From a checkpoint of a small mixture-of-experts model trained on Wikipedia: width 256.
Below are experts of layer 5 (counted from 0) of a mixture-of-experts language model. Rows are named down (a neuron's output weights, with its number) and show model dimensions 0-255. Each number is 200 + 20 x the weight over its row's rms, rounded and kept within 0 to 999.
Before each expert's rows: "comes before" lists some tokens at least twice as common just after its tokens as in all text. This comes from a sample of Wikipedia text that the model never trained on. Tokens count by the router's weight.

# expert 6
comes before: " ", "|", " MF", " Win", " USA", " A"
down0,202,211,205,199,195,199,209,165,236,213,188,213,205,188,192,202,185,201,222,206,207,176,175,183,173,233,194,204,194,164,194,196,195,216,201,188,191,220,209,202,190,221,206,180,196,204,207,213,185,206,192,186,181,215,171,216,194,205,187,207,181,169,191,204,197,187,207,213,186,212,223,197,145,193,177,187,192,195,229,210,189,227,180,215,213,212,190,191,220,208,198,208,202,180,263,210,202,215,162,199,186,198,233,207,145,217,184,206,198,231,194,193,171,183,209,182,152,181,193,168,199,178,231,223,196,166,182,224,226,206,191,219,199,184,233,189,203,240,193,203,233,205,184,213,196,181,177,218,238,177,215,232,175,188,176,184,167,203,199,191,231,259,236,227,214,240,198,158,194,225,185,191,195,218,204,193,177,156,182,167,186,190,245,183,216,178,214,169,174,177,203,204,233,201,198,192,200,198,205,216,222,214,176,187,211,191,221,227,165,202,176,160,209,183,198,194,190,192,203,176,236,193,209,207,185,210,236,173,228,201,183,210,180,189,196,205,223,216,201,201,237,182,258,195,201,206,198,191,192,213,198,229,198,162,193,206
down1,204,198,187,189,217,212,201,223,178,195,164,200,181,173,169,220,181,202,204,230,205,214,200,170,199,201,224,199,203,184,197,184,177,200,175,166,235,172,215,202,247,179,251,217,225,216,188,189,182,214,214,195,215,202,196,185,185,181,231,235,204,208,199,215,173,174,205,193,232,153,239,202,184,199,225,209,237,182,166,197,204,180,205,171,210,157,184,219,176,176,192,200,222,205,205,203,203,238,225,180,225,185,203,190,200,176,193,214,218,201,177,196,209,220,209,215,187,181,218,206,210,190,191,205,204,193,217,196,263,211,196,198,188,228,190,166,200,186,156,196,207,190,183,182,230,182,192,207,181,169,204,213,211,221,234,239,198,200,198,188,203,187,189,175,191,226,209,234,190,203,196,200,172,223,200,173,196,207,220,205,184,202,225,186,207,208,240,204,192,214,189,195,225,217,186,167,188,170,216,191,183,190,197,180,186,209,200,198,181,224,199,221,208,249,192,184,190,213,191,158,194,176,199,172,188,156,244,190,189,176,210,146,191,211,181,188,180,198,174,165,215,178,213,199,204,233,236,205,232,194,207,155,193,207,222,185
down2,177,183,212,191,218,241,214,220,162,183,238,158,177,224,225,163,217,214,176,200,187,202,202,170,176,185,211,165,191,196,217,192,186,213,201,211,195,211,236,204,196,167,186,217,158,209,200,223,174,182,220,165,195,241,193,209,179,234,198,195,182,190,204,187,189,221,190,183,194,237,181,224,190,176,210,201,228,197,224,198,192,226,232,210,206,173,226,221,201,195,208,221,211,181,208,201,205,235,165,231,166,187,181,204,197,198,200,200,216,200,170,201,188,214,189,168,239,187,192,190,237,220,238,212,196,190,226,163,186,186,193,203,206,227,183,196,177,230,211,173,192,227,191,202,200,210,173,222,183,194,215,212,199,200,222,180,164,194,234,191,171,193,207,214,189,239,200,204,193,180,218,190,181,181,192,207,186,203,178,206,197,202,179,178,209,195,210,217,184,195,221,197,236,189,199,209,202,191,216,247,213,196,189,201,245,169,163,239,221,184,215,163,199,213,204,222,204,185,186,214,220,220,215,228,205,202,216,202,197,171,186,174,209,162,154,218,232,236,212,196,176,201,211,172,194,215,194,155,229,193,218,211,185,179,179,214
down3,200,198,206,176,226,193,181,220,176,190,215,209,206,184,205,180,197,242,169,186,216,164,212,182,201,189,203,205,198,206,184,209,209,168,196,203,205,220,204,208,199,198,207,202,195,209,185,207,213,203,231,216,196,211,180,197,172,195,217,215,188,159,179,215,218,235,185,181,209,225,206,200,227,229,183,229,191,175,238,178,208,261,170,189,212,175,184,213,215,221,211,165,206,192,196,174,221,208,226,188,196,192,175,217,190,173,199,209,210,187,239,178,235,167,201,175,228,192,220,160,197,215,194,212,204,158,165,209,197,176,199,207,168,194,239,199,233,189,234,185,163,202,213,226,192,257,172,208,180,212,210,200,204,202,167,198,211,187,212,212,211,217,177,195,189,176,193,159,185,189,197,203,253,196,185,232,198,157,207,185,180,199,203,194,167,189,187,201,194,171,182,198,200,209,171,195,195,210,218,165,178,194,207,207,203,206,199,171,151,206,227,183,161,191,161,195,163,200,202,223,184,187,214,191,168,198,176,196,206,172,193,185,213,228,200,202,210,166,204,233,206,221,236,220,213,193,208,181,192,243,208,187,230,225,209,209
down4,210,208,182,204,227,209,200,175,207,209,185,214,209,221,267,170,177,191,168,164,185,176,222,198,203,242,174,190,172,188,180,197,178,215,195,210,209,152,226,201,197,195,223,230,183,212,233,192,191,178,209,185,196,190,200,180,184,201,195,177,178,189,180,190,185,202,202,195,169,191,214,174,208,176,217,207,179,207,208,216,183,202,224,232,219,189,204,183,180,184,175,220,208,190,186,186,175,235,181,207,180,180,200,189,197,206,233,209,179,215,215,207,234,193,197,234,199,171,193,192,152,188,221,234,180,171,226,184,173,209,180,223,192,179,181,228,180,206,175,192,189,230,201,204,218,213,215,225,189,197,210,186,214,224,212,189,186,182,218,180,205,199,236,212,177,204,234,228,218,212,239,217,201,210,149,215,216,197,192,211,185,151,235,206,231,207,196,224,216,180,204,179,247,198,195,174,181,202,195,207,187,180,204,192,211,194,191,210,224,209,193,177,180,215,214,210,176,206,173,209,178,206,200,240,188,224,224,227,181,221,144,168,213,141,194,220,169,183,206,204,215,222,185,207,204,203,191,189,195,178,218,192,182,180,182,179
down5,221,199,174,181,199,219,227,197,183,190,201,193,228,188,181,189,173,234,204,257,233,208,216,227,195,195,186,191,229,202,212,219,198,198,173,194,203,212,188,191,199,184,184,181,193,186,201,191,175,183,186,186,212,212,179,202,161,190,190,209,204,161,221,176,193,191,196,195,188,259,203,151,179,206,152,152,183,189,225,217,231,201,164,182,214,202,180,211,196,241,181,176,203,234,231,196,216,219,190,205,202,232,211,202,202,227,210,195,193,218,183,161,203,215,216,218,207,223,218,232,213,200,195,202,210,214,172,208,222,205,182,182,205,181,209,199,216,230,181,169,224,195,181,199,197,156,197,221,238,186,201,241,206,157,159,214,189,216,170,203,162,165,213,245,205,181,203,223,215,204,237,176,210,207,204,218,187,227,176,176,213,173,212,229,188,216,227,195,193,235,221,180,220,195,198,214,233,196,202,207,191,178,183,164,229,234,222,186,208,184,191,184,206,195,201,204,220,200,202,199,190,215,183,204,163,166,198,192,235,206,211,171,209,171,206,212,183,187,200,188,211,195,198,171,196,207,213,184,177,237,217,200,204,174,200,204
down6,205,193,183,184,207,193,213,206,185,226,207,225,190,188,214,188,214,197,223,221,192,197,155,199,212,206,191,167,199,216,192,199,176,212,210,206,217,195,251,234,230,186,170,243,202,209,185,208,162,238,250,187,193,184,191,189,197,182,200,197,200,157,210,224,188,211,182,175,211,216,215,213,236,191,188,232,158,195,204,210,229,235,231,197,208,182,226,228,164,188,171,163,222,230,190,219,194,216,222,220,218,213,240,164,209,218,185,203,199,234,172,178,224,200,193,185,187,191,182,177,209,204,175,208,188,192,207,205,209,202,208,195,202,190,158,211,198,176,234,169,209,173,219,218,187,227,185,173,215,177,205,216,189,224,196,208,164,188,198,233,212,205,179,210,199,212,202,197,184,211,200,168,177,190,220,210,137,226,168,179,216,187,176,198,207,164,213,201,187,223,229,179,207,182,219,211,191,186,179,178,198,177,171,202,198,198,205,230,166,203,219,176,211,194,192,202,186,195,213,207,180,235,181,241,191,190,200,196,211,190,201,212,162,209,237,182,204,211,224,169,199,194,196,174,195,183,227,174,176,180,192,222,189,202,238,177
down7,194,209,180,187,202,212,202,215,191,208,216,207,182,147,178,222,184,205,222,200,203,207,194,218,198,193,207,178,222,242,224,207,229,227,202,170,208,223,224,200,221,193,166,220,197,213,202,180,215,213,193,218,197,195,180,193,207,205,194,233,179,218,207,208,201,210,155,216,194,174,177,164,200,201,232,207,196,190,222,188,194,212,203,190,170,164,196,210,187,169,199,188,210,190,217,217,216,195,197,220,202,220,183,207,194,219,218,240,205,207,188,210,216,167,202,203,182,181,163,223,199,195,168,221,205,181,215,185,228,191,187,201,202,189,208,205,217,152,240,168,166,199,172,212,194,171,226,210,202,217,194,163,212,182,224,191,178,236,208,172,170,226,174,234,198,232,189,225,212,207,199,181,214,200,222,184,253,180,250,176,172,253,193,197,182,181,222,156,205,195,209,183,198,253,207,187,215,175,209,186,199,223,182,170,186,203,208,179,188,228,196,214,180,172,196,189,176,201,182,189,202,202,195,201,232,140,184,182,216,213,235,175,163,194,179,199,196,202,200,212,232,224,229,181,179,180,232,200,206,180,205,206,210,212,212,207
down8,186,199,231,207,266,220,176,180,265,189,202,227,214,195,202,184,184,217,191,214,163,233,213,201,230,194,239,214,177,194,198,203,183,225,198,155,196,152,169,240,179,199,234,201,184,209,191,231,192,216,214,192,202,177,223,205,197,156,184,207,200,202,136,186,216,192,193,213,180,192,206,173,213,191,230,219,204,177,216,198,207,189,191,224,192,200,215,190,217,211,206,223,230,191,197,223,231,209,205,208,188,223,199,174,212,187,208,209,199,247,214,191,188,227,214,204,187,187,197,227,155,174,205,168,161,213,195,158,213,199,212,219,191,193,216,186,201,203,205,204,195,201,173,197,210,224,159,192,208,194,187,183,199,204,209,184,237,236,199,191,188,201,189,202,187,213,210,190,197,170,166,181,206,216,182,212,240,188,189,202,228,205,179,207,211,230,192,156,199,242,212,193,166,195,200,227,195,170,179,200,203,215,207,211,178,175,200,178,262,179,175,225,207,213,208,203,204,213,152,204,194,207,211,204,203,220,206,188,182,190,203,219,179,161,193,200,196,195,177,185,197,171,214,186,196,206,210,224,206,178,207,200,205,183,184,212
down9,224,210,203,191,202,202,125,204,208,165,165,185,181,168,203,218,211,201,212,194,199,161,202,209,214,185,232,197,188,205,237,202,220,215,205,199,189,223,206,195,187,190,190,184,247,217,193,193,172,193,203,177,224,191,247,170,180,177,211,164,189,190,187,189,168,200,220,181,220,197,176,196,227,217,200,194,189,182,202,206,217,220,201,219,213,200,200,180,191,200,174,207,187,244,199,200,251,219,214,235,199,185,176,186,241,202,172,184,210,225,219,177,211,174,189,225,173,201,243,202,215,222,188,198,232,214,225,209,187,206,227,197,200,198,219,201,187,196,235,201,185,182,221,207,201,183,153,202,174,194,213,231,184,209,190,201,193,195,174,201,217,171,225,226,183,210,220,225,178,207,189,205,165,214,169,168,218,194,165,191,177,198,236,191,204,225,207,227,199,211,187,158,209,196,205,214,208,196,168,185,202,218,202,193,197,189,173,194,177,175,192,203,189,185,175,181,189,213,207,155,207,203,245,174,209,199,212,194,209,150,190,196,211,225,174,172,176,208,206,200,188,181,227,252,206,175,189,186,195,202,192,218,216,179,163,176
down10,216,198,194,134,207,213,265,197,199,212,175,219,201,183,197,225,198,185,206,229,200,185,210,197,204,178,197,213,176,210,220,184,204,198,210,176,178,198,205,203,205,183,220,178,226,156,200,174,201,215,186,221,188,222,188,182,209,204,186,203,231,212,223,178,200,202,224,229,231,174,219,202,215,216,191,197,179,214,188,202,159,165,201,210,185,204,184,199,193,197,207,196,257,214,184,177,228,189,193,223,207,192,185,205,210,207,196,215,204,191,200,194,174,180,204,186,191,226,178,216,175,223,189,182,215,219,198,178,246,185,248,198,233,203,209,175,208,206,193,190,205,193,191,217,139,197,158,220,160,187,224,198,186,196,146,206,201,227,187,193,186,199,150,189,218,202,191,225,215,249,196,171,175,214,198,171,240,238,211,214,212,204,238,210,172,213,211,164,202,222,232,185,199,199,230,194,176,183,200,179,192,196,221,183,173,210,216,199,197,173,202,190,205,236,184,206,171,182,204,184,201,206,173,171,201,152,212,224,210,184,228,178,198,181,213,210,226,216,188,177,224,203,213,215,202,205,212,192,214,177,220,199,208,217,184,204
down11,205,229,182,171,202,165,141,198,194,225,204,217,218,193,180,201,208,174,212,196,166,200,231,225,195,189,192,200,203,221,221,224,229,196,215,202,205,210,210,199,204,180,161,206,179,215,197,192,209,211,221,204,209,195,187,201,198,197,186,199,210,187,196,209,183,186,195,204,199,185,219,173,226,208,230,208,220,196,202,203,230,191,212,195,167,217,202,195,184,162,221,202,189,184,200,219,186,158,200,154,199,223,231,209,194,201,192,210,188,182,216,199,178,174,196,174,188,180,181,193,241,231,189,187,223,191,190,202,200,178,209,207,200,212,219,227,239,191,230,184,197,191,189,178,210,152,154,219,185,225,207,229,230,167,217,188,229,203,209,221,231,192,171,215,230,221,250,202,213,176,228,242,214,192,216,195,189,205,190,229,210,215,205,185,185,220,167,201,203,221,228,175,198,217,178,213,215,219,207,207,198,242,218,172,201,180,201,186,170,212,213,204,189,205,209,188,227,194,184,161,182,205,225,206,221,211,194,188,187,197,185,198,200,176,141,211,182,174,207,203,189,194,196,193,152,238,191,176,183,212,169,231,252,235,223,158
down12,223,196,166,171,200,201,172,163,233,157,203,202,219,184,213,231,196,199,203,189,203,167,196,190,177,203,216,202,247,176,201,188,235,226,202,206,186,204,169,194,220,233,223,176,212,180,198,184,201,213,247,168,178,230,203,235,210,224,197,235,187,217,195,206,236,202,173,221,215,239,183,205,192,166,232,211,205,190,158,191,208,184,217,215,231,226,215,199,213,232,149,209,172,191,219,207,169,236,187,201,177,180,172,211,209,217,181,232,196,233,188,202,184,213,212,228,157,241,180,189,203,230,196,212,168,178,214,161,232,221,200,167,194,173,206,184,208,174,178,226,189,244,167,218,202,206,234,193,209,197,187,203,206,221,180,201,214,209,209,166,196,214,223,194,199,234,175,203,201,213,221,176,192,223,235,215,184,187,191,166,192,199,193,186,200,198,221,165,195,184,173,213,207,152,214,209,193,187,210,194,195,203,224,212,221,204,196,203,203,204,217,170,220,232,180,205,206,197,208,211,207,196,192,181,234,206,183,183,198,200,218,229,191,230,179,219,199,196,208,211,193,207,202,175,187,227,181,219,213,195,201,209,196,190,207,194
down13,214,191,230,193,186,193,189,205,223,155,179,188,191,248,187,218,185,205,201,230,190,161,233,164,218,214,198,232,213,216,200,203,175,222,218,211,180,196,195,189,199,196,216,204,203,172,170,191,188,202,199,179,189,202,175,214,192,181,202,223,161,206,184,223,199,191,178,213,130,166,235,221,200,215,211,196,200,215,171,206,196,200,190,160,170,198,184,224,200,223,200,204,206,183,176,230,190,191,193,194,216,197,209,187,208,199,214,205,174,205,202,202,171,195,216,180,216,167,188,178,182,186,247,183,210,230,184,211,188,162,224,226,200,219,194,185,198,183,194,190,186,183,207,194,210,194,192,187,187,193,219,219,194,206,218,200,223,190,227,207,196,202,165,209,186,196,196,202,235,180,191,264,196,200,205,195,222,154,205,218,215,196,195,236,217,191,238,184,203,158,204,193,239,250,214,184,199,184,219,209,233,171,170,159,186,202,193,199,217,223,220,217,195,160,198,228,201,189,209,189,218,213,228,218,224,244,230,172,201,186,217,197,188,200,221,191,230,222,190,238,190,209,221,178,214,178,219,207,208,170,195,194,214,169,205,235
down14,148,189,231,211,186,186,167,163,203,185,179,190,197,224,205,194,187,163,204,221,182,213,208,166,216,206,211,166,178,186,197,231,176,156,175,178,184,192,203,207,234,236,220,191,187,226,192,228,182,219,217,172,208,202,184,184,161,209,212,215,173,180,210,179,202,206,195,149,207,202,201,220,207,191,218,177,205,216,203,207,212,200,164,208,202,215,166,169,203,188,195,197,215,209,162,210,214,191,208,236,192,185,188,177,229,200,177,198,165,202,210,213,198,244,181,183,197,198,220,207,175,209,169,220,187,230,176,195,199,207,222,198,188,214,206,194,177,200,172,215,186,184,189,221,192,191,201,191,208,207,178,202,225,191,218,202,195,185,232,186,197,166,199,212,221,217,191,180,187,202,192,210,190,255,221,179,238,232,247,197,231,190,179,178,192,217,167,199,172,196,217,213,219,219,222,232,175,195,189,221,200,214,223,211,192,215,173,189,214,184,228,225,191,186,189,206,196,218,172,178,197,215,219,221,174,208,162,166,201,224,192,189,211,228,202,194,211,205,167,197,181,234,202,204,190,166,180,221,237,246,230,187,164,221,196,228
down15,194,207,248,201,206,203,236,195,159,209,183,198,206,249,230,186,187,172,209,199,224,180,203,192,161,192,200,210,163,214,187,188,171,194,193,188,181,190,206,180,215,195,221,201,185,204,195,172,171,193,188,226,235,194,173,172,177,252,208,217,176,167,193,179,205,175,194,203,205,219,198,227,192,153,201,215,182,199,180,194,207,177,169,199,197,187,228,174,189,184,208,220,215,209,243,187,223,188,202,187,217,211,183,204,223,183,192,190,224,172,205,201,215,238,193,192,195,217,190,222,192,195,206,232,187,207,215,216,182,204,217,208,191,203,200,204,217,218,207,186,197,166,179,152,211,184,191,186,173,204,213,212,183,238,217,189,178,192,229,213,241,223,228,172,174,199,221,206,212,220,182,192,186,217,204,203,159,189,190,214,205,208,191,173,208,191,220,198,169,212,212,209,236,196,219,205,175,205,224,169,197,237,224,196,214,163,203,178,228,178,204,214,170,231,162,233,168,203,196,231,232,244,189,225,206,214,165,219,206,210,193,206,218,185,166,195,222,191,168,195,202,232,246,203,185,212,212,201,198,173,168,196,176,200,188,181
down16,190,195,245,209,228,192,187,198,189,219,208,247,185,182,208,218,192,205,176,187,209,191,216,236,228,207,216,185,217,215,226,254,246,234,199,192,200,203,196,191,192,205,220,192,176,188,223,185,185,190,176,189,199,192,199,169,190,212,203,199,232,202,212,228,180,204,216,193,197,212,205,221,184,194,221,203,183,206,204,217,211,161,181,178,207,209,198,178,196,207,205,189,190,186,212,181,229,190,181,169,215,218,223,207,211,187,193,192,213,179,177,222,225,214,209,190,176,205,226,213,206,191,191,185,185,206,175,218,173,203,201,223,219,215,235,185,191,209,173,164,205,163,199,175,194,229,228,194,211,183,205,200,214,184,252,191,212,209,183,216,204,225,220,212,204,189,203,223,204,205,179,183,212,200,188,220,198,207,170,204,221,148,196,149,198,204,222,262,180,192,216,201,148,158,196,213,205,166,186,182,205,186,212,253,195,185,197,221,231,201,207,186,195,226,227,169,233,246,213,183,200,208,177,192,217,200,214,209,163,214,254,225,170,186,217,158,189,204,223,235,206,225,211,214,186,208,194,179,202,218,191,209,199,182,185,167
down17,194,213,198,253,214,183,213,202,208,191,173,193,177,183,206,213,181,170,191,213,185,205,212,217,198,215,205,216,202,188,194,191,183,184,197,210,196,177,203,214,222,186,219,190,216,183,197,177,184,198,184,173,212,223,213,195,225,202,209,197,175,194,200,254,239,200,205,208,184,193,184,208,210,210,178,188,207,214,238,218,226,222,206,211,221,214,215,186,214,207,234,206,213,188,171,217,190,182,206,177,210,225,205,198,210,239,246,181,201,190,216,205,165,188,179,212,188,208,214,215,150,190,198,189,220,201,198,214,159,202,230,231,182,203,194,188,198,230,252,198,218,216,189,193,169,215,192,197,216,169,198,206,176,203,174,195,225,189,215,188,205,193,206,147,176,169,200,141,225,177,196,182,172,175,188,194,184,230,198,218,211,159,192,217,175,165,180,204,161,226,159,198,182,213,202,219,163,180,206,187,223,206,170,212,173,199,186,225,214,141,181,193,221,227,206,174,212,196,207,214,220,212,244,217,216,218,194,202,191,219,180,195,205,208,243,175,197,213,231,197,186,186,220,223,215,186,178,205,203,193,229,237,220,177,201,235
down18,208,200,217,218,229,178,189,173,208,160,184,189,221,242,230,172,225,206,215,168,221,243,224,187,245,183,187,181,186,159,197,222,226,232,218,207,192,196,219,181,194,225,212,225,202,212,204,221,216,192,170,196,204,185,201,190,222,203,193,173,195,187,226,197,165,180,211,207,195,194,217,229,189,221,191,226,193,186,244,209,175,186,209,198,196,203,230,243,193,231,225,207,196,193,208,195,210,198,175,184,215,175,184,224,218,189,190,159,218,216,196,192,185,216,236,169,229,207,206,237,149,196,221,184,215,227,220,199,189,206,153,215,190,192,214,214,197,203,191,195,207,248,183,192,205,209,200,181,221,172,200,192,230,194,230,189,164,160,185,193,228,177,225,183,215,165,181,167,200,220,174,203,212,192,198,235,201,205,211,200,220,144,212,184,225,202,196,221,219,202,216,189,216,237,208,185,177,208,221,200,219,195,221,163,169,208,204,193,225,198,202,187,209,179,209,191,208,205,160,210,204,191,170,179,158,219,204,183,210,212,179,190,223,174,178,208,208,202,219,221,205,228,183,200,185,200,221,189,195,227,197,224,204,194,207,230
down19,192,185,171,195,193,197,210,249,198,182,179,191,173,190,197,172,234,226,182,222,215,238,190,192,185,201,220,215,201,202,217,197,164,210,205,200,187,211,211,205,150,155,204,215,190,171,223,207,202,206,212,216,189,182,201,217,185,187,182,163,213,222,197,162,194,175,188,190,202,159,211,193,137,203,163,195,233,201,180,184,200,192,231,198,149,195,180,160,194,195,203,212,221,197,215,196,165,224,205,234,223,190,210,165,197,192,179,228,222,211,237,196,217,254,183,201,207,169,189,205,201,189,202,227,205,163,158,197,226,202,219,238,187,206,199,177,174,251,194,215,195,193,196,182,207,193,203,185,195,221,202,215,193,218,192,194,168,182,220,212,205,198,209,211,196,194,199,213,199,238,198,186,234,180,214,209,199,176,200,227,212,202,178,201,202,206,191,185,177,211,233,221,189,160,206,160,187,175,209,198,200,218,216,186,203,190,195,220,152,192,198,196,213,195,193,211,166,199,194,203,192,203,211,180,197,190,207,211,239,202,270,196,223,200,167,196,235,205,207,225,216,217,229,204,210,197,208,211,185,196,197,172,215,184,224,230
down20,202,239,173,196,206,195,145,226,214,232,217,186,241,191,222,198,209,174,197,216,222,158,195,159,213,192,209,205,185,173,190,196,176,180,180,188,206,181,213,198,201,204,217,147,177,204,187,190,169,205,182,224,211,195,202,197,207,226,234,184,208,191,195,230,200,183,158,174,224,200,176,163,262,213,182,224,204,195,197,178,200,171,194,191,250,194,205,197,189,217,204,229,189,194,190,195,182,171,181,212,195,227,180,234,212,233,200,185,192,200,205,211,218,241,174,173,212,194,238,185,213,193,199,198,193,180,192,210,214,200,199,192,188,190,205,180,228,201,219,191,214,216,205,182,185,213,185,220,183,196,210,231,202,217,174,150,191,210,204,196,203,204,229,180,210,202,229,188,165,224,201,161,205,165,207,197,200,209,221,204,194,214,212,187,195,199,203,242,174,210,194,225,200,215,220,219,183,223,177,206,192,180,215,212,192,199,218,191,238,170,200,201,189,159,218,205,247,210,186,192,185,173,205,219,214,229,204,216,223,234,199,170,192,204,199,165,166,214,206,193,154,176,211,206,218,203,210,230,166,170,175,214,186,197,179,219
down21,237,191,217,212,203,205,245,222,185,225,177,210,203,181,203,212,172,202,217,238,188,177,210,214,177,185,216,170,204,184,240,195,183,186,169,214,182,188,183,177,204,196,234,187,200,185,195,211,180,165,201,186,181,208,199,199,204,220,190,219,219,203,236,207,173,240,208,228,194,182,204,213,200,251,214,196,180,200,229,203,211,185,182,204,187,198,212,212,199,184,194,156,205,207,206,221,220,187,222,227,208,193,171,195,160,178,208,190,181,214,181,191,223,206,178,209,188,203,207,224,209,197,197,184,212,223,187,176,178,199,148,166,196,163,205,178,179,218,155,166,200,203,175,198,158,166,200,223,213,202,182,194,199,164,194,192,164,219,180,197,201,203,213,204,160,246,221,199,203,200,197,213,187,156,232,192,182,192,180,190,207,248,222,190,232,202,204,152,227,204,217,188,236,178,204,210,220,172,200,214,177,212,186,174,217,191,178,213,187,204,213,209,181,182,202,185,188,182,196,181,198,181,236,215,212,199,186,166,181,210,183,197,191,171,221,209,240,195,222,183,168,194,203,218,185,211,192,219,205,184,211,203,182,167,150,166
down22,203,197,195,218,189,196,228,185,219,180,213,170,189,170,204,194,202,186,199,231,229,217,169,182,202,211,223,210,190,198,179,168,221,205,177,163,181,211,197,199,194,189,190,190,208,168,199,208,210,196,221,214,195,219,217,236,214,177,175,237,210,189,228,197,215,202,203,203,216,188,172,242,206,187,156,197,204,214,218,226,204,173,225,195,177,192,185,217,208,202,211,251,179,216,182,221,198,234,212,167,171,225,192,190,195,222,200,191,176,190,189,200,199,190,236,179,174,173,212,215,217,168,173,202,212,233,203,218,193,222,161,209,183,208,196,217,184,170,216,221,224,196,188,189,204,193,201,192,231,183,203,222,194,182,209,232,200,202,193,205,188,208,198,190,174,179,187,212,188,195,163,189,195,172,222,211,230,221,219,200,134,213,205,197,174,226,180,155,209,206,205,170,236,165,180,201,216,186,181,184,231,177,200,186,174,223,181,181,230,179,202,168,216,133,205,184,203,203,237,190,198,195,217,216,200,195,210,190,222,200,218,199,204,170,196,203,202,169,206,213,146,209,192,199,199,176,187,217,168,210,234,170,220,158,185,227
down23,199,194,194,215,183,232,202,206,234,217,186,192,184,162,207,190,219,203,208,191,210,222,183,194,193,208,246,179,176,165,225,225,163,205,201,217,230,175,188,209,159,199,209,172,216,178,261,205,166,207,202,208,222,196,188,206,195,220,167,214,231,192,174,177,205,220,199,206,174,208,205,200,182,223,195,197,179,188,177,216,174,191,174,188,215,154,219,204,211,235,212,177,200,226,227,217,185,199,184,198,217,191,203,187,166,184,227,206,220,168,205,200,222,230,191,224,207,229,195,212,201,178,171,198,202,195,210,215,241,205,228,202,185,188,190,194,180,217,209,220,183,179,218,177,189,217,182,212,196,198,188,220,214,221,197,223,184,153,215,221,223,186,217,193,237,222,245,178,225,201,203,216,174,216,177,212,179,184,170,205,194,247,205,215,203,214,196,188,182,202,197,208,207,206,170,172,197,182,214,157,182,201,191,199,183,201,214,221,193,203,185,260,242,199,242,183,185,178,192,183,199,208,193,172,184,210,226,205,203,202,182,231,187,196,186,203,211,185,180,210,181,185,225,195,210,184,204,181,149,259,209,203,165,223,195,204
down24,219,191,184,186,213,182,223,239,220,198,207,177,220,158,193,183,192,204,224,168,160,217,222,213,209,163,223,215,222,188,211,212,186,182,163,229,197,180,215,197,172,229,179,210,209,246,216,212,198,184,166,203,209,206,206,201,192,214,227,205,183,191,235,169,193,205,187,187,216,176,179,170,221,225,165,192,241,209,218,225,222,242,177,209,209,233,181,185,208,202,213,190,206,185,191,238,182,202,222,189,183,211,207,198,172,201,180,178,193,176,188,173,186,174,226,204,200,225,212,219,192,194,187,141,214,189,164,214,182,182,203,211,194,203,217,207,169,223,240,201,185,236,192,207,223,225,217,200,199,186,220,176,238,206,221,185,192,227,185,156,216,194,215,171,190,187,189,220,192,202,212,192,199,189,162,195,207,171,150,238,209,196,196,189,202,182,174,216,174,168,198,201,176,203,193,189,167,197,246,216,182,239,194,194,225,194,167,174,215,192,216,173,194,207,210,203,205,234,194,226,203,179,247,209,201,184,200,201,220,200,190,205,197,182,216,153,186,207,188,200,209,165,196,206,209,192,192,192,196,226,223,210,202,220,191,205
down25,202,208,181,184,223,195,184,192,193,181,195,204,164,209,176,157,256,197,210,187,205,206,211,204,236,205,191,211,204,190,212,212,219,209,177,225,213,223,181,250,166,166,188,201,171,189,215,230,226,210,217,194,231,195,212,205,198,199,194,173,179,204,218,190,189,200,179,228,222,185,172,181,155,214,211,185,203,218,196,207,176,208,198,197,204,199,182,188,206,197,199,187,185,201,228,180,195,198,170,208,207,228,191,189,221,220,209,244,188,188,247,218,193,202,184,183,212,205,185,205,195,210,222,201,203,206,192,205,168,176,183,198,178,203,179,144,173,195,211,211,212,231,194,179,216,199,164,234,169,222,276,255,178,190,187,187,178,184,210,217,213,187,189,212,207,225,196,201,166,246,197,184,220,217,225,189,192,161,202,211,222,211,208,228,196,209,195,222,164,187,220,224,177,204,205,221,211,191,219,230,181,199,204,241,219,192,198,216,189,176,244,227,170,183,184,198,205,204,183,209,185,199,195,191,244,199,207,233,219,197,227,206,217,216,177,199,181,170,187,193,211,197,200,198,183,169,180,224,188,219,222,158,205,180,207,191
down26,210,190,239,191,192,195,205,223,197,198,221,181,187,192,217,203,236,190,184,197,170,205,161,201,182,192,198,196,247,207,225,237,164,197,218,211,168,202,177,178,202,150,214,212,184,194,210,203,207,155,200,226,210,175,213,185,202,203,226,205,179,185,210,187,200,190,177,187,174,218,217,225,182,201,171,175,214,212,200,228,189,204,208,213,203,192,188,217,187,175,210,202,188,218,227,203,227,184,196,206,166,192,195,187,172,168,225,213,195,177,187,184,187,212,214,205,198,168,223,195,197,222,216,192,215,219,220,216,192,210,213,217,189,212,185,226,214,222,189,219,172,178,213,198,248,209,190,183,200,178,210,227,176,171,163,233,202,167,223,198,219,249,207,197,177,190,196,216,153,205,214,226,192,204,158,186,198,206,206,211,208,217,191,201,195,213,175,247,162,215,220,204,204,198,227,209,182,191,215,238,187,207,199,210,190,176,194,194,195,194,160,222,181,214,169,218,176,239,151,224,204,248,200,210,170,183,190,206,218,199,188,222,186,178,162,208,186,235,193,201,231,225,210,225,170,157,201,195,179,232,219,185,212,178,220,189